From a checkpoint of a small mixture-of-experts model trained on Wikipedia: a softmax router, a variant of Adam for the experts.
Below are experts of layer 2 (counted from 0) of a mixture-of-experts language model. Rows are named router (the router's row for the expert), gate (a neuron's input weights, with its number), up (a neuron's input weights, with its number) and show model dimensions 128-159. Each number is 500 + 50 x the weight over its row's rms, rounded and kept within 0 to 999. Numbers have three digits each.
After each expert's rows: "gets" lists some tokens that make up at least twice as much of what it gets as of all text. This comes from a sample of Wikipedia text that the model never trained on. Tokens count by the router's weight.

# expert 37
router:416499484541446573504500544556539409494539528517536507522503516521500473543458461410602559451496
gate0:495555532523526533461531609571568529503497446450556447503508478588507492557498532501527486501462
up0:396540464452441522494507629529547501522465508436560490603473472530524476427530574476486499409505
gate1:527495436564448490518524501486494467428516470501406519495551512492504524506528428511473558516582
up1:491453472521476483420569500458494484539589478523503454557471457516529427515565492526415615533526
gate2:454461441557557465553405508448474475474527534474581573539509491519476477528543547536472460547517
up2:525396423452567472445529449430552472434431519493542537544528493485587464589530510494515450506521
gate3:514525557543481486595546520490491538484495447456586559478505461523423530468533420533536390517493
up3:538419500510554554513501380522489534459460510506498608457492488408532571425523453550486536519528
gate4:516490621495419465482458445514470428440552552440468561440578588415538442498497463540576534487573
up4:482598462449457538497503493515489467490539522393432446486446495506486516540574461540497498530462
gate5:479466470393517433470531475457451610492555442480500501430450407539426464592498521439489618592493
up5:436526443505537527461474464514573532487454463494502518485516462460559484676551443408500505536472
gate6:445349442517446486536466498421577504528460481491547460492587424485530461453469501503548548499559
up6:518443496524521545561487470530395560519453538499494513492517433513538480502505389447480482553501
gate7:495525491539503465473482442479511551497462456479430505525475432545555487632494441509523386569494
up7:476512631459532489507475461466485542545557413610529470454534506426426480510584477555446571505535
gate8:503446440528499484525473538564506462538538477475608463594455361503465525488521412550408471437518
up8:565479536473511468457603548498431536636575537532439457470491583474492463493475479523497647489474
gate9:524412554517530485509499358507477476477562482501402526541563490587415477461472463449583499645496
up9:503524549413498514504579652516479523499438459541514558425507555456513527462516509583510408468546
gets: " and", " of", " in", " to", " for", " on"

# expert 47
router:560556557533496492472485534558575473502412463583519383525480537525539526500443527430419442419495
gate0:518541557644430475519413556471556479530530547489480428473602487412446517380548435444578586469399
up0:524465608479492449464453480553527448498459498487411508443487490636474476497484464538435518576561
gate1:444416472511448535556553465517477531479493492500524545449561608514515531507524497420415468561516
up1:486560510519554425527483451469547479450519540544481543483544511575506579511474544539440473576486
gate2:577459553529505507451485503565501492537604472424528507424544403542440517461429524517424471431515
up2:622480501482450540435435415457454584533445464516460504535463480481461527543494456567494425473453
gate3:439509482547548521456459433439462414556520495449469429528444511462459540384532586557524501468519
up3:537516563630527456542450475415502519559481573536499479473619497532521543513506538441550422505441
gate4:508533478446565530548515398500405475438371534493501518520540404477463498425471470491513488474425
up4:460549498552449476485425476528523575499531565585438498589589517550460437442477468522426559403464
gate5:467408425478450516438597505536497527522533495508506475485534488457438459461523544543609548532601
up5:499431485408427598495530526455512560568563542447489538560589494552553531479488424467485498467564
gate6:479455491515485457461458523543582451461469550513487445575594454494521568358485485483437514500460
up6:539487620502502509548466449497561448597493487525425505455523559540442587510506507517450546505504
gate7:590554427474429432507574491518486516403514444382431506501454487401508548543541524428543566484550
up7:481424481453568518491507513440480504455503448536522521474434589478468355442506502579560465431406
gate8:578482531574484521493498514521529402562517433505493556472519387536487486502460485519553431411448
up8:569462474498511517471456429521507479505537425581552460489529449463515605552530519495449515543447
gate9:523443477528582561539564565530505578373481443466499470458434609512556464497518527417504501427566
up9:559524487419412397502530528466504474435471537453497527558543431506393463464496470436530496444483
gets: " to", " a", "ing", " with", " of", " by"

# expert 46
router:545500514450509502517482423588571542476437459582512467463444455515559539538554505582448499519471
gate0:550504502491409532505544457518519530579525584469439474535442506493595515549506517589573524555560
up0:463521441507492536519572437467519493426545500353558560549480437482522522601506483421539557415481
gate1:618383561565528497477496406591403487414524436474460453367426515485530581576501503452513510408437
up1:521481493592446488461447403518511547591517562417572471493463555499548428604586479513460569435478
gate2:592487489560584480468472518467483588403441455523461503559522484521498430531455556497449475466516
up2:556457471537466551488538465446498513425465460593558521498443450551531546485556470567576445485526
gate3:607458508510518439459456502546510460515443452556494433516576522475508526406519605445349552525425
up3:541556555425470534507438528465526453490436579476506466378441537474505487504467479458478446482519
gate4:524468584532503481444506631406588481506470429556449484492543571483540472503456595518503548410514
up4:525559510543526579555490460572582502504422518542523523546541530495522572556590541506489497440587
gate5:545501492439516453526467429448490468473452436577536469432603499515446611475486510537478453486513
up5:540501439557480479444488562493529539466524558470424468556399493475490392514499556455501482554442
gate6:508376527498602498520582489536497572454548530570538535460535509519419497458514543445495448584519
up6:449477438500430548505503533558552472523433480578568472615520526497523469437464526457460506586484
gate7:475476531424541474461479474456519502519541552572405459444496408539494605466415535428482513481510
up7:442528555460489410534472516419484535384520582640559474495512468544461408509499446535504520488466
gate8:515600500423479565480451434499510461501479524490482464561455382561605541533468599547468511481535
up8:526515454474472554482452405515535437434446488548505423556514517477453542530554575575448565471482
gate9:572514495506537471537460435500441529467499492464469483502545416435425511573501490538570549521499
up9:421493449436488567544457356492459506508489506560502508529558550597422438470479535536472497490478
gets: "ing", "ed", "s", "ly", "al", "y"

# expert 45
router:486455499451513554497504521564522421530450531532521448516535497456416450485453533506616531383500
gate0:553451541474516468485476571469487477503469474459481496531448518491392536617474523523442573546448
up0:423487560495467536506527496470550427583442565446392492570512486418452433509515444550485511492460
gate1:424537455447571499512517569548554498541527449436427537505411511453481490571511511462454426565501
up1:430471459477475484519456538511506486537429534543415558518462480505433447506456529504534485464430
gate2:589533502578455514490420519420555508443464546459487465528606507417446542532521354510531525490535
up2:539449483480432528491494543472501466475519525580551455516511462493528480535513425499491491523481
gate3:461534523558495440547525404533516463455382517535378529534511507571558468522547509497569502551507
up3:511524437503502489456442487503486404588427564552539573575442528562544500475423562515533564433503
gate4:552587473445549446502579532417522495498540447544476517549571568533498518573498460532568407569506
up4:467558561541448551537455451466489527475480527425498480512489405455469486400481480513559485475454
gate5:475433443476519465489561507495562526473442480537533483592549530570515496606498515489499501516515
up5:502516479537455493505589473546574498542571485464458568504452408544461498484538513518485462511442
gate6:468562546513467554424476570477504485502591544501531447488498546560527534404524499454454507460501
up6:542489589441531493458434487402520488468470504544546517537528548526501472589511454467508525544501
gate7:520495509545454467528503502527529508536547520571419472566551469532537553449470492433427494469542
up7:577538419502535501453601431500374467452529476493451498458553482531446526490527415472588502500461
gate8:443520597448570414470441533442512487529434437508448521474619565462508500460552546634501519403458
up8:535534510405454437516550542521440506421477487455484450540515503473518464469482339504448388520477
gate9:553490474500500520521544500460519560474540498514543572544521332540499435429559506462481530492494
up9:450465454611483531513587557440514550476527489471428431539563483428525512522547422590481458449548
gets: " in", " to", " was", " of", " is", " at"

# expert 39
router:490529427469436519510468497556551613508406453522541450510462442528554466551462509485442452513513
gate0:424411540515545487518539507445413461501532504483467513445523579519443540495468536543435449557529
up0:462592473489537516524428523518431482483455508557559476412557575595563554524467560444460475528436
gate1:545529532500604436515523457508520582490570504491515492465516476436481639482475549533509479499465
up1:446569602497511483513649497562594538574421465502512456614501578560541558502393538515472428534482
gate2:438455417487534541564488533475496507418559495444525538397510488518416550538519529458495461578551
up2:413461411457498537450537439530477523517454504395569472541481465438441468498579453472493594625442
gate3:441470466498499451527466499521562593359505441562471479471391529420463542509534423447432549435458
up3:573523456461476475457540582465431507437602464471431494425425442329433526492517509452510580471452
gate4:461508548598553490499559542608460456496498509502574536424468507492364555487493543453516446484501
up4:491511535550442481512491534482535484545613539501519455469456462635572497504467476519425466525506
gate5:607504553467486611477477402542409488510516409496454494573512484558497475493481503547522514487619
up5:433400489529429539607484520505484481424457509539477443537504578453552495521507569535422477449502
gate6:497432471506493634550400459519607574495429557525550467574485525424518536506525477576525491494476
up6:513506472510517495478458480574572560518484475524461522489599600501562498539554494493504495543475
gate7:480456562518542470537497512456464544423545480492610490424482485436435502492549362478521507463614
up7:515587528544512470470417463554589581500467450518536546416561561523378548445510475601512540568483
gate8:486576548512531476477613444466551537499469477413508536518510537487480572498667489540536470553592
up8:437559570517489433521526517496527438497426573490559514486527534498498474553516465578541560474553
gate9:495455576489521440418534536511522543452505499586370415558550568529462586525556461551451405449478
up9:552453545488491479499452468522472562469498535527522488455505566497527596438493437488502501496509
gets: "s", "b", "ar", "l", "el", "al"

# expert 60
router:572400466595476398540521519431549470500486579430485484527499575505428579435532428442422481480489
gate0:539492479440540535371445516453491434542570410461465435507587564541572412495520476466512430485592
up0:564557502429520505552587459481519538483507464491669474526435531444496588525495503449534582543429
gate1:526491531539522549510482516565451449520473456461502576491614505466494505479526556490556515522574
up1:470501464517535468546565526445584587464550500427567514514437477504476520415490496570482537460435
gate2:533622538491465461444454525571538533496488542492464478551465508549497549602493451453544501572450
up2:586603507586470501484501477519414526506553520451440610410509496592452442364418459531455509552533
gate3:487527402469536476461451490485569564485500491530533460479536538579514491482481464521434615531533
up3:419517490485399570484491477560485434517542580528440578460526468387458551454505453462487490461438
gate4:556501545488532401476509429420517471420475564531419473586547443485454548503536464584493552443481
up4:396495433491550467530462606509516505446397510497519507529502450514496498616515376537440516547596
gate5:417517511508533430505529474583487472427587462474456441476526392422525439497537447525479552577514
up5:535573529446512461505412550380496598584515481497515562520512621466501560483540549524476498448530
gate6:484504599572470501562484531480420531536507528495441489420375525521518497515557468579427517420448
up6:573473509563466488425526566572441473512417454531586546491544561485492507442537493598516390497508
gate7:595527560493485524526515513543486516547454485545427507478514537472397535448407568472513474393523
up7:526538494482568457577527456475454562496506521440472534477423550568473448421546500491491558526524
gate8:504473455543465486496566409478531482427466534451417476473534450479436453525548442490509573526490
up8:551515491460594472477477551526504531547613454551508491492405506526486451556445536452426368541468
gate9:476553558527543530482446563441455429489476455464526483520478551430500564433433508486535521469546
up9:455573575491426483551509401520469484568500499462386441474482439598435401547619547603516504481434
gets: ".", "==", " ", " =", " ==", "s."

# expert 42
router:512506502539500538485481440550434409437490528566480472507518507456495539537439471478561496461507
gate0:559596476516485526444462416489548558436420441420530571578502497481535480492476439493394518532528
up0:582566383498466579503506415490480493386405523422502588539507522538566436569484458520501496537486
gate1:488427545531448532473516483479529504435508524553486532531501469529524453462509438508506501437531
up1:590459558545485452450454375459482505554495427570449482451508533505529573537512453419465515563507
gate2:494573477516454472483487597497473517486531536485584575468526494503444519539489597512496519468512
up2:561540554533451538457434551580529545614571516551576545450502477472511431384439499524560517481521
gate3:518485459558424530453545508504481478486493482455523530544510427607558448454486501483551515543498
up3:412537506456438496484565593534496535489507487512635505510519556547500532417524479540473497517447
gate4:541495480502568484514575492583483539454552501515494492499525512502533455540455467383569443499534
up4:466503499555468514532449566469544534450537416503586500511512465445461591394515525549455479507550
gate5:596492463555574492507498460422485539482497453527461464523525529427461547440466450517525482526576
up5:520584538483506499496537457582509520524480496491484483429561494492503567478539578425474548440503
gate6:473532521510539496519501551484545584527499497436481526478523482464537554467529536544491489440527
up6:437565448586550438531407579557437536544490556441516547567491462497464473518474433509502526472489
gate7:521465428591464398566468481466574472551500432486443524498449456474437522441566480508438478604502
up7:551492458497514443511496464517491440510558454436467545574439439562463522485499554514441436632477
gate8:419535493499598440443466483462509507473593521535515507546460500500488509504463594491514513536570
up8:588475454485454541502581434499533561395392498483401491437434558401508523463544518443526509544506
gate9:475498474491467535469517537532550441548460557512531503543548520604518477462520499486569458458452
up9:545537549497436508485508497541523494390543438470469484526496455446441382419512452560481522531541
gets: " the", " was", " is", " a", " and", " are"

# expert 59
router:466507398497436492500451469474570537490493576445535383576417498499537518561573367379447476609496
gate0:538526500514446502454489403507471408458563510451468516514440493491537484454485481421539605483545
up0:479593538528491577488499349564534498531545460440414402499386457481474448479458485425511526562551
gate1:464487508638467549516420480426519481508485531495500563512451519390444530461484501574534570476463
up1:574442545499518558428521520543505573486488494462526418559520484483421442531559579541493510508513
gate2:567540495460512480413582564468565504503615441453483495518518481517439539547548455517530518575460
up2:442520422400470528516544554404568496495576504462473471550452459487493545511523411495531449522500
gate3:426477427460509524555543417523560564454489535567497503491473483452462449542648480506415577557522
up3:423529475542502485506423494537586565537512527456506535531559579331580479581490609579456578519541
gate4:568444437581427483456506451487501517473583473566473514499507459475500406511528508407517499494527
up4:506458388574477537493506424432577539555503523474421471504580447444580513519496476433530402545505
gate5:484534447530491478528501386533512413518474519478571495406430513498559452504527479424502622482514
up5:431482475475484510495532460548586450492460518474493487479461433447459454516447468383497548524458
gate6:497548387499502462554477423577464516435450557461507545496413474371536488464504476434488541541528
up6:573406534458494548453524468468493426473568464421446444518495501591534525566440546536530546439539
gate7:471527525423569570468518520551480471572492496531592551531488524539415584528431481435466493605507
up7:502463585559496564583416557507545460581563521446494591508453474420514515417509514564461579430494
gate8:478536563505464437478493600478594536592538452490498505487470473513485473477523626533506601517458
up8:497472499519419493496589436478450489553580507552536498487530505561632556410547557459511490558535
gate9:459394510506515497475576469411510508487504516536413526437548507455501515418495462509455517481532
up9:463494528608474513542608501486477534432502531484541476480484500373487567424586481416460487463484
gets: ".", "s.", ":", ";", ").", "es."